Weights of a small mixture-of-experts language model, trained from scratch on English Wikipedia: 19.5M parameters, 2976 steps.
Below are experts of layer 4 (counted from 0) of a mixture-of-experts language model. Rows are named router (the router's row for the expert), up (a neuron's input weights, with its number) and show model dimensions 0-159. Each number is 128 + 24 x the weight over its row's rms, rounded and kept within 0 to 255.
Before each expert's rows: a language model's description of what the expert responds to. This comes from a sample of Wikipedia text that the model never trained on.

# expert 23
What it handles: Prepositions after nouns. Prepositions and linking words after a head noun or verb, mostly "of" in "one of" and "many of", plus "such as" and including.
router [114 114  95 128 158 158 132 153 133  93 140 153 132 115 154 148 138 126 126 116 158 133  86 127 155 130 102 129 125 101  98 123 114 112 104 165 110 128 118 121 121 114 136 165 106 118 140  99 104 136 104 115 126 143 208 112 109 122 136 164 138 162 123 129 136 171  89 117 105 107  99 160 128 104 108 121 169 109 134 117 174 134 105 166 137 109 171 124 117 137 114 155 157 106 110 105 151 132 100 119 116 120 145 109  54 124 185 105 111 112 106 107 104 148 130 114 126  96 103 140 131 154 117 101 155 136 122 160  79 104 106 170 147 142 171 137  83 132 167 128 159 157 117  87 121 108 151 119 106 135 147 134 103  87 135 143 171 160 142 150]
up15 [138 114  83 102 139 157 115 163 147 118 116 126 171 123 158  94 111 118 154  84 113  96 124 149 117 118 111 123 125 109 167 129 141 135 134 117 150  93  93 114 131 148  97 134 158 139 129  92 103 134  85 119 126 148 121  98 137 105 157 103 123 145 160 162 132 150 125 123 128 121 169 126 142 161  97 144  86 107 145 151  92 145 106 120 139 137 100 117 105 137 110 121 134  86 131 153 144 121 163 153 144 118 117 148  91  85 115 132 131 149 125 135 126  87 133 159  83  96 121  87 125 188  57 148  70 135 160 154 122 116 155 127  93 149 100 121 101 110 121 115 152 151 121 126 114 121 107 120 126 114 161 143  84 115 174 141  65 122 113 124]
up16 [174 115  95 140 139 175 130 126 121 146 167 119 122 132 126  91  98 103 111  84 192 120 104  89 113  89 137 136  77 118 135 117 106 123 117 114 160 123 138 154 112 163 112  98 186 101  73  98 164 135 131 138 141 130 126 133 137 142 137 153 115 170 104 129 129 140 119 118 152 146 165 136 134  95 132 108 109 130 146 130 163 150 143 167 176 153 145 128 129 131 163 120 138  94 153 152 127 122 146  83 136  93 147 135 102 112 130 159 174 130 115 120 144 122  96 117 115 142 146 117 130 129 128 131  93 161 148 155 126 107 100  96 111 153 100 111 130 137 105 174 133 102 113 144  94 149 131 132 145  78 166  78 130 101 160 156 129 133 105 101]

# expert 13
What it handles: Non-Latin and foreign names. Byte pieces of CJK, Thai and Cyrillic text, and syllables inside romanized Japanese, Portuguese or Korean names, such as Kaw-agu-chi and Yosh-ih-iro.
router [160 138 131 117 137 151 148 161 145 124 122 131 117 125 132  76 114 103 122 138 152  54  80 157  92 191 134 110 122 110 133 130 150 111 131 121 148 127 115  87 134 124 108 155  68 134 127 142  93 139 119 134 113 124 103 110 112 146 125 120 117 131  99 150 119 102 138 155 160 113  99 121 114 125 148 177 178 104  87 133 145 121 121 160 176 164  95 141  98 116 142 105 125 133 173 127 171 143 128 139 123  90 124 154 120 139 121 156 119 128 105 131 141 135 150 168 118 116 192 110 140 113 112 142 134 107 141 146  92  88 150 131 140 126 178 135 126 114 118 121 126 103 125 149 122 100 108 136 137 149 126 149 189  99 132 113  87 172 104  90]
up0 [155  97 164 152 137 146 149 126 116 127 127 153 138 135 148 116 105 140 125 114 154 147  88 178 150 126 124 122 157 122 101  97 138 153 128 166 127 110 127 164 136 177 173 142 131 142 116 103  94 147  87  90 101 118 136  88 156 118  98 131 169 120 144  97 120 128 161 156 110 134  95 120 128 134 129 125 142 111  77 120 145 157 126 121 154 118 150 119 116 129 110 124 138 130 147 189 140 163  85 126  92 136  92 157 101  92 130 137 118 143 121 131  88  98 170  76 123 105  85 150 132 117 115 104 142  63 143 119 155 135 135  80 140 143 105 110 128  85 132 112 150 158 147 149 111 111 148 136 113 162 107 127 109 114  95  69 136 104 129 141]
up1 [194 126 150 171 105  98 123 131 118 166 144 168 141 124 137 126 120 146 123 141 103 128 121 115  98  96 137 120 123 155 115  91 117  99 131 120 140  93 140 140 133 109 138 154 147 124 194 139 145 113 126 112 101 142 114 105 115 151 109 123  83 142  94 127 110 108 168  82 146 169 101 135 106 148 121  88 155  97 169 136 153  97 112 101 108  95  92 131 159 113 133 141 178 142 133 153 117 147 154 104 113 108 147 105 139 137 116 126 134 100 130 136 133 149 131 123 130  98 128 137 179 148 142 112 138 149 108 118 119  89 195 116 133 130 170 118 111 117 167 162 117 102 126 104 109 136 169  77 132  96 104 172 175 121 106 135 155 125 133  99]

# expert 5
What it handles: Country names, word continuations. Country and world names after "the" or "of" (Kingdom, India, Republic) and continuation pieces inside words such as fasc-in-ating and Patri-arch.
router [105  97 121 117 101 130 129 132 121 105 175 114 122 126 167 133 151 124 118 200  90 147 114 130 121 125 113 144 114 170 121  98  75 142 106 122 136 119 139 148 104 114 121  91 122 167 113 133 134 121 128 148 108 118 130 185 141 115  99 148 129  94 121 152 106 180  88 144 134 107 152 130  89 126 105 171  87 130 109 131 144 117 102 166 128 109 136 133 132 128 127 141 139 161 101 114 132 133 125 130 137 144 115 131 176 192 131 110 118 124 118 113 102 125 139 126 154 152 180 125  85 126 120 118 116 151 151 127 128 147  98 115 153 162  79 123 169 125 145 158 149 161 104 103 145 154 101 133 112 100 171  86 156 169 134 146  95  93 153 170]
up0 [133  70  76 112 143 122 141 145 106  77 137 113 137 132 118 108 163 156 148 149 143 153 175 104 161 144 103 130 103 148 148 153 136 104 142 157 155 131 119 119 104  93 151 102 123 129 137 130 143  89 155 122 141  85 138 142 131 131 152 164 111 113 141 103 147 142 131 130 107 108 100 161  89 159 111 120 139 152 147 134 140 148 133 110 107 124 112 107 134 125 179 105  94  99 145 135 177 126  95 166 148 141 140  87  96 169 109  73 121 130 115 137 101 116  97 101 134 142 134 167 148 116 107 126  74 127 107 161 127 149 133 127 105 120 112 136 117 100 140 151 168 117 123 135 127 178 129  94 123 116 155 139 133 173  87 157 151  91  87  97]
up1 [158 101  94 137 109  86 134 112 115 139 106 122 147 101 139  86 170 125 108 102 121 107  76 128 142 143 158 110 103 131 114  90 134 131 207 101 129 160 130  74 145 117 118 156 145 102 106 126 125 111 132 127 110 115 147 169  95 114 124 119 157 149 174 111 122 109 139 133 159 113 133 104 129 146  92 117 147 136 106 129 155 142 134 111  87 148 125 137 107 119 130 152 132 121 152 123 139 186 121 111 119 156 105 168 124 137  80 102 122 137 120 166 113  91 112 153  94 157 159 101 116  92 133 113 135 142 179 155 139 101 104 122 128 137 156 135 125 155  95 106 157 134 135  99 125 133 118 113 168  99 159  83 130 115 111 159  97  75  96 129]

# expert 39
What it handles: Word-internal fragments. Short lowercase fragments that begin or continue split words, such as u(pload), skel-et-al, weight-lif-ter, and dep, comp.
router [121 146 102 150 126 145 112 148 125 119 113 102 130 113 160  95 127 128  80 127 129 120 106 126 111 101 130 141  71 132 122 176 115 126 125 131  96  89 131 147 124  83 134 139 123 116 132 110  68 141 103 133 145 139 155  91 115  76  95 129 111 137 133  86  93  96 122 147 155 130 128 137 135 137 119 162  94 128 156 109 154 140 128 157 149 131 142 121 132 118 108 151 110 164 150  89 165 142 147 122 167 171 119 108 131 146 178 100 139 112 155  93 121 110 140 108 115 174 106 123 135 130 110 141 123  75 120 146 146 111 118 133 101 102 129 106 167 135 128  80 109 108  97 137 137 102 118 181 139 131  91 121 146 121 161 114  89 148 208  97]
up22 [140 160 164  70 119 101 122 130 147 170 131 106 162 116  83 145  85 142 122 145 155 136  84 110 133 116 158 115  88 138 127  79 140 160 154 132  88 114  89 132 127 112 127 152 175 115 149 159 135 136 111 137 109  86 110 114 144 127 149 123 143 146 158 125 140 136  93  99 108 134 134  83 145 140 114 127  82 117 103 144 120 130  92 111 114  95 138 138 148  67 141 146 115 108 141 136 123 149 102 130 125 117 115 133 129 142 113 136 133  83 125 117 112 178 114  95 149 116 110 121 142  79 103 168 118 110 105  79  73 121 127 141 114 161 116 123 120 138 104 122 161 106  94 128 132 174 120 104  89  97 143 126 173 148 142 101 122 104 121  92]
up23 [102 122 139 124 111 113 158 142 110 115 159 160 145 156 128 141 107 154 137 147 114 126 109  93  94 125 141 168 133 103 111 146 152 141 131 142 144 134 157 173 151 117 113 155 150 111  79 115 153 161 147  97 110 112 188 132 121 177 124 110 144 114 139  96 132 180 155  90 129 196 135 122 118 108 156 110 119 126 144 155  75 154 159 140 130 114  96 118 146  95 102 134 125 138 122 130 128 162 137 135 131 174 103 153 155 120 117  98 104 150 118 165 113 145 128 132 150  91 168 126 129 112 116  82 130 126  67 128 152 157 143 168 106 142 153 127 146 141 114 127 162  94 118  68 113 124 114 127 141 123 150 158 144 122 130 126  65 135 152 133]

# expert 3
What it handles: Name-initial capital pieces. Capital letters or short capitalized pieces that begin personal or place names, after commas, pipes or dashes, such as N(antel), Ch(ance), Kh, also "by ".
router [124 127 156 124 169 133 132 133 131 104 110 125  67 138 137 132 172 130 110 109 103 101  96 102 153 129 110 107 116 105 133 136 138 107 114 144 126 152 112 102 135 171 156 137 124 163 102 136 108 140 161 165  96 147 167 137 106 119 129 115 131 130 133 149 112 107 133 164 128 141 150 106 115 128 154 132 162 152  99 165 167 128 138  89 134 124 142 132 133 109 134 106 157 139 149 122 157 164 111 127 130  82 100 139 124 179 143 178 140 174 156 139 120 149 132 130 106 159 158 133 130 113  96 130 167  96 140 136 132  89 178 101 139 146  80 179  66 112 104 111 142 132 135 115 103 177  69 113 114 145 117 175 144 136 156 147 130 111 144 106]
up13 [133  76 136 143 118 139 139 112  98 129 103  94 105 101 130 175 127 185 131 139  98 107 115 110  93 163 135 107 149 176 146 138 101 127 150 159 111 144 123 103 129 169 135  98 104 132 131 127 133 126 155 155 117 143 150 146  98 140 121 117 137 168 106 112  96 114 176  94 121 133 158 107 153 144 150 165 117 107 125 122 129 122 129 148 122  97 102 113 110  77 164 126 151 132 113 109 107 149 124 169 116 150 130 170 125 183  98  60 101 114 132 179 154 111 178 149 109 101 123  95 149 124 133 113 110 165 125 112 129 106 124 138 120 108  83 136 157 115 122 121 154 148 146 193 170 147 124 140 138 110 116 159 144 111 138 125 115 135  97 134]
up14 [ 87 131 137 155 143 166 114 143 128  45 147 127 100 102 130  99 137 181 139 120 143 139 153 109 146 143 117 159 137 125 131 145 133 135  93  68 116 113 141 116 152 115 145 116 110 102 123 103 111 124 138  97 156 146 143 123 131 133 104 136 129 116 124  99 111 161 101 135 128 163 133 141 178 144 124 138 137 141 131 130 105 157 171 140 122 100 110 173 125 148 137 147 171 146 125 145 123  78 135 141 175 139 147 125 106  88  79 144 132  87 104  96 160 123 138 147 139 100  84 143 185 124 107 114 143  88 130 135 119  83 115 135 118 134 186 145 117  77 120 137 140 154 130 171 118  94 164 155 135 117 121 123  83 132 129 133 116 107 149 140]

# expert 11
What it handles: Articles and hyphens. The word "the" before a noun phrase, hyphens inside compounds such as government-aided or walkie-talkie, and -ly adverb endings such as newly.
router [105 108 133 100 111 136 131 138 125  98  84 165 116 127 144 104  98 126 126  93 148 119 114  86 113 134 117 144 140 142 119 141 118  98 119 109 170 121  95 148 158 135 130 110 139  96 153 143 141 176 107 139 157 141 174 117 150 107 141 121 106 140  65 123 174 124 143  99 137 106 110  95 129 160 117  98  84 109 108 121  97 107 137 120 179  80 157 137 145 110 118 138 135 125 150 132  93 121 107 101  83 145 137 146  94 134 134 166 150 139 170 136 122 104  95 113 124  95  69 110  96  97 116 157 102 118 111 157 101  89 115 169 154  98 110 138 120 143 179 121 110 112 163 138 120 136  90 140 118 119  91 112 104 134 137 125 161 105 163 142]
up1 [173 106 111 139 106 132 115 137 164 104 116 165 140 144 104 155 130 159 146 134 138  87 172 177  97 153 162 150 146 157 140 127 169 140 136 118 113 139 134  95 121 129 131  66 149 116 132 127 162 138 111 108 113 103 110 152 151 149 115 127 119 140 111 124  61 154 119 140 144 160 116 147 140 154 152  91 165  85 135 108 151  78 125 132 117  92 136 103 145 102 112 142 141 106 124 115  75 115 115 151 170 102 153 172 150 129 121  77 115 144  98 158 115 111 102 126 126 131  97 147  74 120 132 137 131 120 154 119 132 124 107 107 106 137 128 155 147 145 133 134 127  91  91 133 106 126 141 105  99 128 140 171 157 118  98  95 140 169 134 177]
up2 [184 138 127 148 138 142 145  90  86 124 158  88 119 119 133 130  85 169 153 112 111 133 144 142 113 136 102 115 154 109 140 131 146 177 176 100 120 175 120 116 139 122 158 136 121  99 113 140 134  73 112 143 155 136 149 163  97 124 148  84 154 149 139 153 124 128  96 101 139 148 102 163 132  91 127 134 132 156 117 131 100 129 131 111  85 144 152 133 138 130  75 134 143 129 151 159 131 119 166 130 144 130 158  73 106 129 158 133 147 120 108  77 143 131 140 114  86 124 173 125 129 154  96 138  97 119 129 145 133 144  85 176 115 152 120 116 115 125 111  79 117  93 128 129 150  92 126 156 120 153 183 132 104 117 113  84 142 124 123 141]

# expert 19
What it handles: Conjunctions and auxiliaries. Clause-linking words and verbs after a subject, chiefly "and", plus is, has, also, may, were, or.
router [147 187  90 179 146 117 138 155 126 139 132  95 113  95 149 138 122 129 111 139 172 121  98 123 137 165 100 150 158 122 138 147 102 131 107 143 179 118 115  76 161 103 141 142 104 155  95 128  78 136 142  85 130 117 163 134 117 114 157 123 141 140 178 137 147 112 113 128 158  77 106 120 139 142 113 120 122 151 116 143  63 150 178 117 152 118 128 101 148 110 108 163 170 101 100 148 110 103 121 143 103 127 138 114 149  84 145 125 166 120 134 130 125 144 155 116 137 121  60 121 141 153 173 121 125 155  97 124 128 120 148 153 125 127 122 138 120 144 132 102 170 158 150 157 129 166 164 123 130 129 100 142 149 106 122 140 159 135 102 144]
up2 [ 98 100 146 108 152 141 139 120 120 102 139 146 149 146 100 151 146 129 151 128 124 176 118 124 115 126 176 134 104 137 163 136 140  75 101 138 136 153 164 182 164 121 147 163  71 106 128 145 111 144 143  68  90 108 152 144 134  98 110 169 125 136 134 144  79 101 100  95  98 111 124 147 121 101 146 149  95 107 114 172  95 136 142 161  80  82 161 109 119  74 170 142 134 109  98 103 158 107 151 149 114 140 116 113 136 136 130 116 125 122 173 140 119 127 142 115 136 135 125 127 152 138 127  92 146 108  90 142 149 139 101 134 135 144 118 179 126  96  95 113 149  97 146 101 159 118 150 137 138 109 122  98 127 152 142 151 153 131 125 108]
up3 [134 165 147 117 124 105 106 130 151 139 129 124 122 154 158 121 106 164 154 143  84 117 111 155 155 126 113 118  81 121  80 120 185 147 149 117  90 129 153 126 148 156 108 116 108 108 127 128  88 152 130 155 117 130 125 145 136 130 140 101 145 130 137 140 138 121 156 126 141 142 138 156 154 123  96 114 156  75  67 159 121 108 150 159 128 134 146 150 173 158 125 107 111 148 155 149 135  93 120 149 170 139 112  94 117 156 126 118 139 156 143 102  89  87 111 174 155 138  99 103 121  79 153 114 129 117 212 107 152 124 143 114 106 166 131 140 133  83 108 140 124 131 152  87 110 130 107 155 159 108  93 109 139 129 149 157 138 131 118 101]

# expert 33
What it handles: List openers and quantifiers. Pipes and dashes starting table rows or list items, plus quantity words such as several, various, many, other, two.
router [122 165 132 153 159 130 162 126 113 144 181 125 167  91 124 141 126 105 131  89 100 182 149 100 118  97 145 167 131 126 118  98 137 124 144  78 131 136 145 116 159  82 129 210 148 131 149 111 164 118 126 122 132 136 126 160 128 160 107 122 155 132  80  91 165 158 116 127 123 155 122  79 126 138 156 102  96 114 105 129 183  98 151 113  96  92 163 139 128 156 109 160 138 153 108  97 100 139 163 142 132 145 146 173  95 128 155 127 154 148 142 146 113 163  96 110 111 144 156 127 147 137 148 134 111 110 124 101 116 112 118 130 119 123 108 124  93 110 124 111 119 106 142 119 105 160 100 144 156 116 101 109 120 101 132 131 120  89 102 145]
up3 [117 129 133 154  78 129 162 109 116 129 135 149 187 122 128 165 158 140 135 127 162 114 129 114 129  97 124 137 139  99 159 102 113 170  88 103  93 139 126 162 131 159 159 105 114 136 124 127 136 134 134 161 161 130 158 156 110  96 169  88 145 120  68 116 161 140 166 176 133 130 164 139 118 145  89 111 144 155 118 112 112  98 164 125 135 124  69  98 122 106 179 110 120 152 137 116  93 140 108  92 164 113 105 101 132 145  82  96 106  96  91 103 150 154 132 129 148 131 150 116 138 146 105 101 125 140  94 128 120 142 119 131 115 135 131 118 171 119 141 124 144 121  99 113 127 143 157  89 105 154 152 102 140 102  90 110 145 171 139 121]
up4 [119  99 143 148 121  90 133 125 139 159 101 124 141 109  97 111 118 134 176 117  66 142 152 105 128 132 120 134 116 146 141 150 105 151 105 106 123 103  82 136 145 140 109 117 133 146  94 111 128 122 170 133 166  74 125 162 118  99 167 116 145 110 121 149 137 137 140  82 156 156 139 148  90 150 102  91 134 172 177 122 179 121 107  89 142 124 144 147 122 106 148  96 143 153 134 131 128 149  89 124 147 144 130 171 134 178  86  78 125 143 138 122 125 170 152 143 141 125 114 101 121 137 146 144 147 187 123 129 141  93  77 114 116 144 106 145 111 136 140 128 145 134 119 153 110 130 113 194  94 155 133 113 123 100  98 118 157 126 128 132]

# expert 18
What it handles: Prepositions and "the". The after "of", "by", "at", and in, throughout, across, between before places or years, e.g. "of the Belgian League", "in 2005".
router [108 122 125 127  38 148 126 130 110 114 139 168 189 141 137 170 131 144 156 140 141 150 122 130 126 139  82  96 118 124 136 127 157 165 101 147 112  97 108 131  94 151 142 150 156 151 139 163 121  60 100 157 135 102 138 152  98 111  90 124 115 112  76 107 165 164 160 120 116 150 131 127  89 109 147  81  78 110 141 108 165 123 150 147 167 131 161 102 145 160 121 116 157 116  94 102 176 118 125 115  91 111 144 126  98 160 130 150 118 114 110 131 135 104 119 127 112 127 114 160  93 113 123 145 142 105  85 152 124 106 149 134 125 140 151 168 131 146 117 130 133 160 131 130 111 140 142 126 122 139 117 142  93 120 119 134 154 154 138 151]
up1 [114 129 104 130 134 107 112 146  68 109 154 150 125  92  73 107 121 108 121 152 174 123 134 120 132 150 117 106 116 145 141  98 112 110 173 137 105 119  78 120 137 107 106 109 106 136 102 144 136 127 105 100 138 158 127 183 123 129  94 111  97 107 111 140 105 148 137 157 159 153  71 108  91 161 119 147 128 114 126 151 161 138 172 110 125 116 115 135  96 108 125 120 119 106 116  95 138 139 104 142  91 144 125 101  93 150 101 121 161  98 107 130 109 105 104  81 106  91 103  93 128 147  96 150 151 131  93 155  99  88 114 140 130 131 107  76 141 146 159  78 166 109 136 142 159 133 132 118 129 137 153 171 136 106 103 155 121 100 121 157]
up2 [153 200 146 147 141 132 101 144 124 146 176 138 164  93 147  76 110 126 136 120 111 142 120 124  95 103 133 122 124 163  86 125 127 131  95 150 141 167 156 133 127  72 126 100 140 109 114 154 120 116 138 148 132 115 133 143 133 140 122 121 102 121 124 137  75 138 121 129 163 173 112 112 109 113 133  97 136 117 131 100 114 128 101 103 132 101 117 162 169 161  85 156 107 136 113 115 107 117 140 131 151 116 107 132 149  91 138 112 146 130 130 140 192 127 119 156  89 109  91  90 142 162 100 134 134 170  91 140 118 102 166 152 126 148 156 124 106 135  82 136 142 110 116 172 141 148 129 136 125 126 150 137  95  68 175 158 149  94 132 114]

# expert 37
What it handles: Digits and single letters. Single digits in years, figures and statistics, and single letters inside names, such as Har-m-ood, Mar-s-ovan, and the year 1911.
router [126  95 152 122 143 184 147  93 101 121 179  94  99 124 112 119 109 156 116 120  86 110 121 107 136 137 111 162 107 178  98 136 121  82 143 147 141 115 139 141 139 140 116 106 135  98 129 109 127 132  84 144 134  85  79 170 153 118 169 111 137 113 134 111 104  90 117 110 126 151 146  79 120  87 140  95 123 112 143 114 150 117 148 118 126 131 148 144 128  99 140 111 116 104 171 104 170 103 149 167 152 152 117 109 151 162 150 105 159 130 117 125 142 114 160 127  97 160 134 140 147  84 159 139 110 134 129 128 175 123 106 111 130 122 136 177  88 147 169 142 132  66 154 120 132 122 115 130 115 115 161 129 155 183 124 133 107 151 129 144]
up0 [ 96 154 128 127 142 111 131 145 118 123 113 107 149 154  86 134 123 128 140 145 119 135  89 185 126 140 148 132 106  89 126  87 152 118 161 123 136  88 157 123 145 132 122 163 138 141 148 122 104 143 128 142 119 162 114 105 124 110 132 116 159 120 144 103 102 146 101 106 177 113 111 154 107 154 125 111 125  97 109 118 127 136 156 125 127 114 138 180 120 116 183 108 122 130 132 137 104  99 128 131 128 149 132 120 123 152 107 134 151 118 152 172 216  95 150 108 105 103 151 112 145 119 136  90 170 110 153 106 131  96 147 138 112 119 150 156 103 104 131 163  91 131 208 119 143 158 104 124 147  55 117 165  99 119 124 116 143 130 167 116]
up1 [151 105 102 155 154 166 130 139 108 132 163 124 158 108 140 151  93 132 137 162 124 122 111 150 112 129 122 131 135 129  67 117 139 118 128 125 105 118 121 148 161 141 112  95 118 119 148 183  67 149 147 160 115 151 105 122  99 127 108 181  75 127 124 128 116 139 132 125 120  95 129 182 106 118  98  85  62 113 109  79 113 147 154 156 136 133 140 136 120 153 125  95 150  98 114 137 122 119 132 137 141 124 126 125 121 128 130 153 148  78 123 118 153 165  92  95 151 143 119 133 147 169 155 151 127 124 183 121 114 166 132 136 132 142 100 112 169 136 118 129 114 112 148 136  92 142 145 138 117  98 115 122  91 168 157 166 131 138 173 174]

# expert 2
What it handles: Section and sentence breaks. Paragraph breaks and sentence-end spaces before new sections, plus film, album, song, published, wrote in entertainment articles, e.g. "rated the film".
router [110 120 113 134 149 158 161 139 106 118  95 159 165 130 139 150 138 136 111 130  88 153 124 117 137  95 152 105  96 149 154 123 158 136 142  93 153 114 119 146 159 104 129 100 104 125 125 138 143 117  98 176 166 116 180 125  95 141 145 131 115 104 160 138 117 111 152  95 154 108 119 129 115 142 116 107 144 147 159 133 145 124 137 108  98 147  73 136  78  83 132 150 120 152  97  89  79 132 121 130 129 162 108 112 114 112 132 120  88  92 120 139 101 120 111 106 130 125 115 145 112 182 121 123 204 144 144 143 159 160 144 134 118 130 154 133 115  89 138 128 118 162 135 110 110 140 167 102  83 106 149  97 130 101 125  83 115 160 142  72]
up1 [110 107 150 138 152 124 149 157 122 161 110 158 114 112 133 124  99 121 122 119 129 157  97  82 151 147 133 106 148 133 163 126 160  97 136 107 113  95 129 139 131 101 104 157 111  99 170  92 136 139 116 123 111 113 109 107 139 161 153 148 139 130 132 156 135 121 100 126 109 142 166 104 122 160 153 136 123 104 144  98 149 150 142 119  92 142 129 160  68  95 116  83 102 134 128 218 133  91  87 124 130 120 129 149 132 129 128 175  88 143 124 129 116 133 133 166 119 114 137 138 154 138 112 165 141 154 121 166 142 152 137 144 115 121 181 108 124 115 135  88 189 124 162  95 138 107 146 139 160 175 138 101 161 152 126 120 115 158  99 163]
up2 [126 142 136 137 146 119 138 149 164 139 123 114 148 140 116 138  70 103 111 155  97 149 103 132 111 149 152 106 102  74 164 175 109 128 166 133 159 119 131 141 103 111 153 113 174 148 125  63 125 119 175 109 115 121  93 167 115 114 118  90 131 134 119 143 100 129 123 130 101 126 136  97 162 135 128 125 146 112 147 152 154 123 125 108 106 130 156 138  83 140 146 121 106 124 113 134 124 134  98 110 154 131 112 138 116 147 151 114  98 134 138 141 144 124  78 118 112  73 138  84 113 113  91 149 153 137  82 117 154 157 128 152 184 122 182 123 162 175  69 154 126 138 136  80  98 140 150 127 147 128 118 143 121 105 143 146 131 152  98  99]

# expert 0
What it handles: Clause-linking prepositions. Prepositions and conjunctions opening a phrase or clause in narrative prose, such as after, with, during, when, against, at.
router [104 151 110 153 120 134 119 171 108 123 154 118 119 123 140 124 132 103 104 125 171 153 133 115 112 152 147  95 158  77 109 118 133 127 149 167 122 128 106  97 101 166 144 143 131 138 100 125  98 119 135 118 188 136 170 132 141 130 130 147 102 146 155  98 144 154 141 139 151 125 171 121 141 115 107 135 131  81  91 113 126 108 139 147 119 164  88  96 124  84 150 100 114  86 142  91 150 136 177 131 148 138 115 116 116 107 102 157 167 121  67 110 102 123 141 137 132 112 139 139 167 113 113 170 143 128 134 145 151 126 144 113 154 124 154 153 124  94 136  97 147 153 155 125  93 142 185 115 170 105 150 151 100 125 141 117 155 106 180 176]
up2 [159 124 123  87 134  81  97 108 124 156 108 146 129 118 165  78 140 126 148 140  83 111 113 113 111 152 137 113 133 112 142  93 148 140 135 125 137 137 143 122  88 120 145 139  92 126 142 104  99  83 154 148 113  94 113 113  85 124 139 128 126 161 122  93 151 134 106 135 164 141 146 103 153 105 138 131 134 108 140 149 113  79  79 147 139 115 122  90 106 130 137 133  72 108 127 129 137 129 122 127 136 179 134 139 122 139 106  85 133 121 135 130 131 112 128  98 181  66 162 127 134 154  86  96 139 107 118  94 166 122 125 145 145  80 118 120 139 145 153 135 141 109 114 117 143 145 123 159 178 162  95 204 132 123 106 141 154  86 119 125]
up3 [122 119 140 155 117 158 157 106 148  84 105 158 148 119 160 118 148 147 129 159 125 117 133  66 167  96  92 128 101 134 111 145 141 133 110 124 126 147 102 131 178 123 125 138 155 136  70 109 125 107 136 128 140 123 140 107 138 121 128 111 159 125 143  73 139 170 176  61 140 144 115 127 139  96 109 131 148 117 132 107 134 152  86  97  88 104 145  76 103 106 142 179 119 121 107 131 118  98 151 134 111 132 103  89 104  95 146 171 175 136 133 137 113 126  94 115 134 141 107 122 127 134  97 141 114 143 112 119 118 131 131 145 108  86 129 138 121 180 124 144 185 138 114 156 101 130 114 129 159  95 125 127  87 101 120  99 149  88 104 127]

# expert 35
What it handles: Institution name words. Words within names of schools, universities, places and organizations, such as University, Catholic, Art, Street, Georgian, local, village.
router [103 115 175 129 141 126 127 113 140 125 121 102 132 161 135 151 100 120 139 135 161  30 153 147 160 131  98 114 156 128 131 112 128 114 114 112 107 141 105 115  84 173 129  90 121 119 149 172 181  69 129 124  85 104  88 113 157 162 123 139 125 143 146 126 132 117  94 119 133 126 112 131 180 127  93 143 133 124 138 158 101 135  94 144 106  83 137 143 144 118 162 105 118 116  91  99  90 114 119 117 136 147 121 141 165 109 140 137 109 123 108 125 136 103 108 107 167 144 159 113 183 133  91 129  88 148 151 105 114 135 108 144  99 103 150  84 122 114 132 137 115  99 154 147 136 144 160 146 107  99 156 148 141 139 128 119 143 118  96 101]
up2 [144 146 155 110 118 128 157 107 108 128 123 131 129  71 118 113 117 146 151 149 114  93 148  91 123  93 129 104 100 143 113 146 132 134 134 124 108 126 136 120 128 108  93 128 168 109 111 154 115  89 151 101 103 152 141 123 137 149 125 160  90 153 171 125 122 130 130 100 150 154 170 171 140 175  93 137 138 154 107 124 153  94  99 141 148 154 115 137 127 110 152 158 121 143 134 162  93 130 112 139 145 140 105 169 188  45 102 101 166  86 140 137 132  95 122 140 128 119 120 149 128  74 167 119 116 141 142 140  71 144 120 106  93 145 163 126 117 122 132 131 167 169 131 128 121 119 164 107 169 125 150  90 120 161 130 103 140 131 129 148]
up3 [ 90 113  97 180  91 110  85 130 106 160 112  93 142 133 125 121  71 111 127 139 119 122 143 140 118 124 149 138 107 129 132  88 115 141 135 152 128  85  97 167 137 145 141  98 142 102 162 119 110 145 112 148 132 119 118 116 145 153 141 108 117 149 109 125 120 118 114 101 106 102 178 105 110 124 101 119 148 143 110 142 134 156 163  81 137  99  92 132 123  96 139 119 124 132 103 124 100  98 147 139 115  93  94 104  83 103 135 104 100 102 157 160 131  92 120 106 149 117 164 124 140 130  92 158 112 159  89 120 177  85 138 189 101 163 114 113 134 150 149 129 135 134 151 139 104 142  96 162 110  78 125 128  99 145 111 105 171 106 156 145]

# expert 6
What it handles: Line breaks in tables. Single line breaks ending table rows and infobox lines, e.g. after Census | Pop. headers, "- Genre: Rock", before "- Length".
router [135 119 119 111 100 126 122 111 161 119  90 172 187 110  95 118  99 160 140 100 105 138 101 135 128 124 147 130 141  60 139 106 111 116 110 149 116 106 157 140 117  98 126 153 113 138 136 167 124 106 177 132 135 140 110  77 170  93  77 112 108 128 159 134 117 148 127 130  89 122 139 127 106 127 132 120 119  80 148 145  97 159 109 123 140 151 132 133 110 117 110 130 119 101 113 141 146  92 105 144 109 154 145 116 134 101 132 115  89 132 113 137  97  96 122  89 139  90 152 160 101 157 109 108  68 102 120  76  96 117 103 115 130 112 134 117  95 112 136 167 162 154 169 128 154 142 134 111 133 125 108 150  90 110 113  87  79 131 149 117]
up1 [119  99 133 150 147 101  98 112 162 126 120  92 114 127 133 111 120 146 102  70 125 142 118 123 120 123  93 111 147 166 147 115 119 138 124 193 176  92 129 135 127 109 125 148 138 172 131  98  88 135 143 111 134 136  84 125 102  93 144 125 146  97 105  98 114 112 149 169 121 170 116 138 156 144 103 119 140 146 137  78 140 150 127 107 123 175 144  98 110 119 105 143 119 150  71 139 118 109 134 160 113 135  89  94 133 168 109 136 117  72 129 116 119 139 132 105 139 101 131 156 128 137 138  99 123 113 142 140 102 132 160 174 137 126 116 139 114  92 107  91 126  82 138 140 120 126 125 163 116 182 121 169  88  86 123 157 178 143 139 140]
up2 [114  77 173 137  75 129 116 133 149 125  98 156 131 186 180 115 146 118 117 119 139 151 101 108 159 127 142  70 171 139  95 170  98 138 108 109 112  98 145 101  91 153 135 119 147 111 102 139 137 135 135 132 109 106 131 119 149 104 111 111 144 116 131 142 126  99 126 169 136 138 143 180 121 112 109 152 133 132 138 120 142  66 103 131 117 110 113 127 115 155 131 138 138 127 103 138 118  90 167 127 152 125 157 192 139 109 129 123 133 132 130 121 107 149 109 124 134 139 142  89 147 130 109 167 128 101  92 127 191 128  90 122 110 156  81 134 152 143  95 140 122 100 142 169 123 137 126 123 119 150 111 125 130 164  92  99 185 131 112 161]